Weights of a small mixture-of-experts language model, trained from scratch on English Wikipedia: 8 layers, 6758 steps.
Below are experts of layer 2 (counted from 0) of a mixture-of-experts language model. Rows are named router (the router's row for the expert), up (a neuron's input weights, with its number) and show model dimensions 40-79. Each number is 200 + 40 x the weight over its row's rms, rounded and kept within 0 to 999.
Before each expert's rows: "gets" lists some tokens that make up at least twice as much of what it gets as of all text; "mostly gets" lists some tokens that are sent to it at least half of the time. This comes from a sample of Wikipedia text that the model never trained on. Tokens count by the router's weight.

# expert 11
gets: ",", " and", " that", ")", "–", "),"
mostly gets: " and", ",", " which", " who", "),", " but"
router,244,257,202,141,180,209,230,187,135,206,154,188,199,217,188,255,174,157,238,130,195,214,151,237,201,133,238,218,184,174,257,201,138,202,197,214,132,151,196,145
up0,218,167,100,179,228,230,213,276,176,160,176,129,171,213,133,231,138,195,213,182,205,224,223,145,244,248,172,284,131,213,258,206,198,241,192,168,239,202,220,144
up1,237,228,215,171,144,163,201,252,213,149,167,150,271,219,265,211,130,191,177,233,173,192,231,155,140,210,259,195,192,155,253,147,190,224,154,158,216,170,161,246
up2,219,192,253,200,221,234,192,213,140,326,165,108,214,216,231,191,195,143,139,184,238,224,209,207,245,212,229,220,196,181,309,147,217,216,256,244,176,279,186,168
up3,181,199,142,219,245,214,180,195,280,231,209,158,194,152,179,117,197,182,202,169,183,241,189,233,241,169,128,169,271,209,228,185,149,216,237,215,141,180,253,155
up4,252,212,162,124,188,188,236,170,212,269,171,209,154,175,114,293,158,196,241,255,203,175,184,230,177,153,199,276,294,162,250,199,200,179,245,292,271,159,216,196
up5,234,149,131,251,236,192,169,159,204,197,227,226,180,189,184,216,214,242,214,134,220,169,147,160,218,223,182,193,224,170,193,210,235,174,265,169,125,185,282,213
up6,142,125,175,188,171,239,183,291,213,183,153,185,230,234,149,157,174,141,224,185,212,191,185,171,214,171,245,180,160,254,195,244,237,204,140,216,160,173,179,203
up7,198,192,253,245,262,186,165,266,112,138,225,228,182,206,194,206,236,222,122,166,219,263,186,128,188,243,216,154,196,228,187,240,207,221,193,166,136,234,230,246
up8,203,207,199,162,255,121,202,245,157,135,253,166,172,203,122,185,228,195,187,180,220,185,219,209,237,217,181,257,153,211,237,266,170,239,151,175,178,184,187,178
up9,203,230,293,170,208,240,187,216,134,225,194,237,214,251,183,172,165,196,235,219,178,211,220,222,197,202,164,142,220,117,195,213,171,288,226,167,176,253,175,311
up10,272,240,215,215,263,245,201,238,146,232,251,201,223,272,219,180,234,269,162,229,185,88,233,242,176,214,194,123,209,192,264,174,80,231,154,240,176,285,223,220
up11,260,173,193,190,250,240,190,265,230,219,200,141,186,232,206,213,122,259,183,211,153,156,209,158,178,192,222,110,168,195,208,207,174,127,197,224,244,169,227,277
up12,111,187,127,176,266,277,158,187,166,189,207,189,202,126,236,174,202,146,240,182,119,246,148,138,194,203,143,278,211,264,250,206,172,147,186,193,170,234,134,211
up13,227,160,213,230,181,206,243,244,138,156,161,229,178,132,196,236,221,152,270,209,269,252,197,180,113,193,185,248,188,179,192,224,159,291,257,163,160,237,91,113
up14,262,183,199,268,167,261,214,154,187,155,220,250,234,204,150,222,241,193,174,154,250,209,151,216,191,229,187,216,132,133,228,242,161,221,207,178,192,214,216,206
up15,177,236,145,136,211,294,229,193,227,201,183,167,240,224,298,194,251,178,175,192,185,218,223,117,125,226,140,212,246,182,161,188,157,155,251,210,222,224,163,162
up16,166,140,136,157,258,233,102,87,190,165,196,192,214,208,238,200,222,241,238,187,205,166,102,139,150,200,168,146,252,185,235,217,206,146,228,247,146,257,221,218
up17,225,203,216,197,170,231,205,226,219,242,166,203,110,196,118,213,256,196,237,203,191,187,186,274,184,196,232,135,250,117,192,170,190,212,155,187,172,182,284,160
up18,265,140,211,221,210,230,239,208,146,226,252,136,290,182,166,258,216,129,186,228,212,247,195,241,143,194,163,269,174,263,259,151,158,195,155,168,246,231,204,167
up19,194,161,214,207,184,207,211,168,231,244,203,149,237,183,166,214,248,275,210,186,218,186,203,102,195,153,129,94,195,107,245,182,190,173,217,186,155,166,119,220
up20,175,229,239,154,205,217,122,163,228,316,215,156,150,284,221,177,158,184,241,210,224,222,239,174,186,208,168,141,158,217,215,211,241,178,268,186,254,158,130,274
up21,251,216,221,219,194,181,172,246,86,274,165,236,290,211,190,237,222,208,144,133,235,220,216,237,192,130,239,247,241,160,211,230,253,249,255,260,193,156,215,211
up22,289,223,274,223,170,251,161,316,136,232,221,245,200,184,215,233,228,197,169,242,220,212,132,143,205,198,211,232,226,186,261,158,214,261,219,181,177,251,215,206
up23,237,243,181,175,201,204,179,182,163,197,226,258,199,171,177,208,190,136,157,228,172,167,227,241,220,146,285,219,233,161,193,203,193,162,197,148,264,214,212,174
up24,233,280,201,190,216,173,218,194,190,266,216,201,235,131,243,231,186,181,174,140,173,169,224,177,210,244,206,219,247,266,113,126,164,227,220,181,205,238,203,108
up25,159,160,238,235,161,133,263,130,179,196,181,152,193,248,212,170,162,277,96,187,265,185,129,201,150,191,226,242,167,152,154,188,174,199,171,151,182,178,165,117
up26,176,222,300,173,169,209,177,239,204,136,214,259,179,241,142,265,180,217,262,272,229,278,283,255,188,231,173,208,190,219,197,206,178,209,162,176,168,135,236,144
up27,285,223,247,233,195,223,191,205,196,268,208,159,181,214,123,241,178,178,153,217,234,250,161,235,208,156,228,186,196,187,219,116,189,183,172,236,250,183,185,177
up28,169,239,195,265,180,184,200,263,192,180,206,179,220,194,148,286,184,185,220,180,250,168,189,214,184,204,166,230,231,195,196,214,221,168,244,238,182,167,129,172
up29,196,145,207,158,180,221,173,211,227,177,201,231,210,276,227,299,169,138,214,230,254,178,259,141,240,227,204,211,242,247,224,182,210,279,244,234,156,202,172,235
up30,212,156,245,251,201,227,299,200,250,220,218,164,156,192,210,223,186,127,175,165,157,134,180,243,194,193,108,137,202,174,203,136,163,126,185,135,123,175,224,244
up31,191,210,139,206,230,202,201,114,202,174,275,173,208,202,231,184,225,230,124,246,199,184,259,146,166,177,238,163,197,268,232,213,218,184,230,242,243,212,264,148
up32,153,175,197,231,165,195,162,228,155,186,175,176,279,187,188,139,153,151,244,203,204,218,112,182,201,174,109,212,221,216,152,195,150,208,199,209,210,253,123,138
up33,178,188,219,131,232,244,140,201,195,165,171,202,167,191,231,203,218,156,226,197,156,212,174,168,242,182,233,261,215,242,260,186,239,218,120,268,245,122,193,230
up34,188,198,162,191,198,216,199,155,208,200,117,184,207,163,232,206,114,181,219,221,139,210,215,213,187,150,174,155,146,198,171,232,218,144,204,151,191,231,185,229
up35,236,147,218,164,205,262,211,166,133,221,231,122,291,213,239,137,223,156,207,245,223,187,232,158,138,247,108,238,230,136,186,179,200,212,197,242,186,268,283,214
up36,185,236,215,142,294,216,270,185,175,192,206,197,233,268,194,186,190,200,157,254,192,225,251,170,214,192,185,159,169,139,174,209,221,216,210,220,146,202,210,145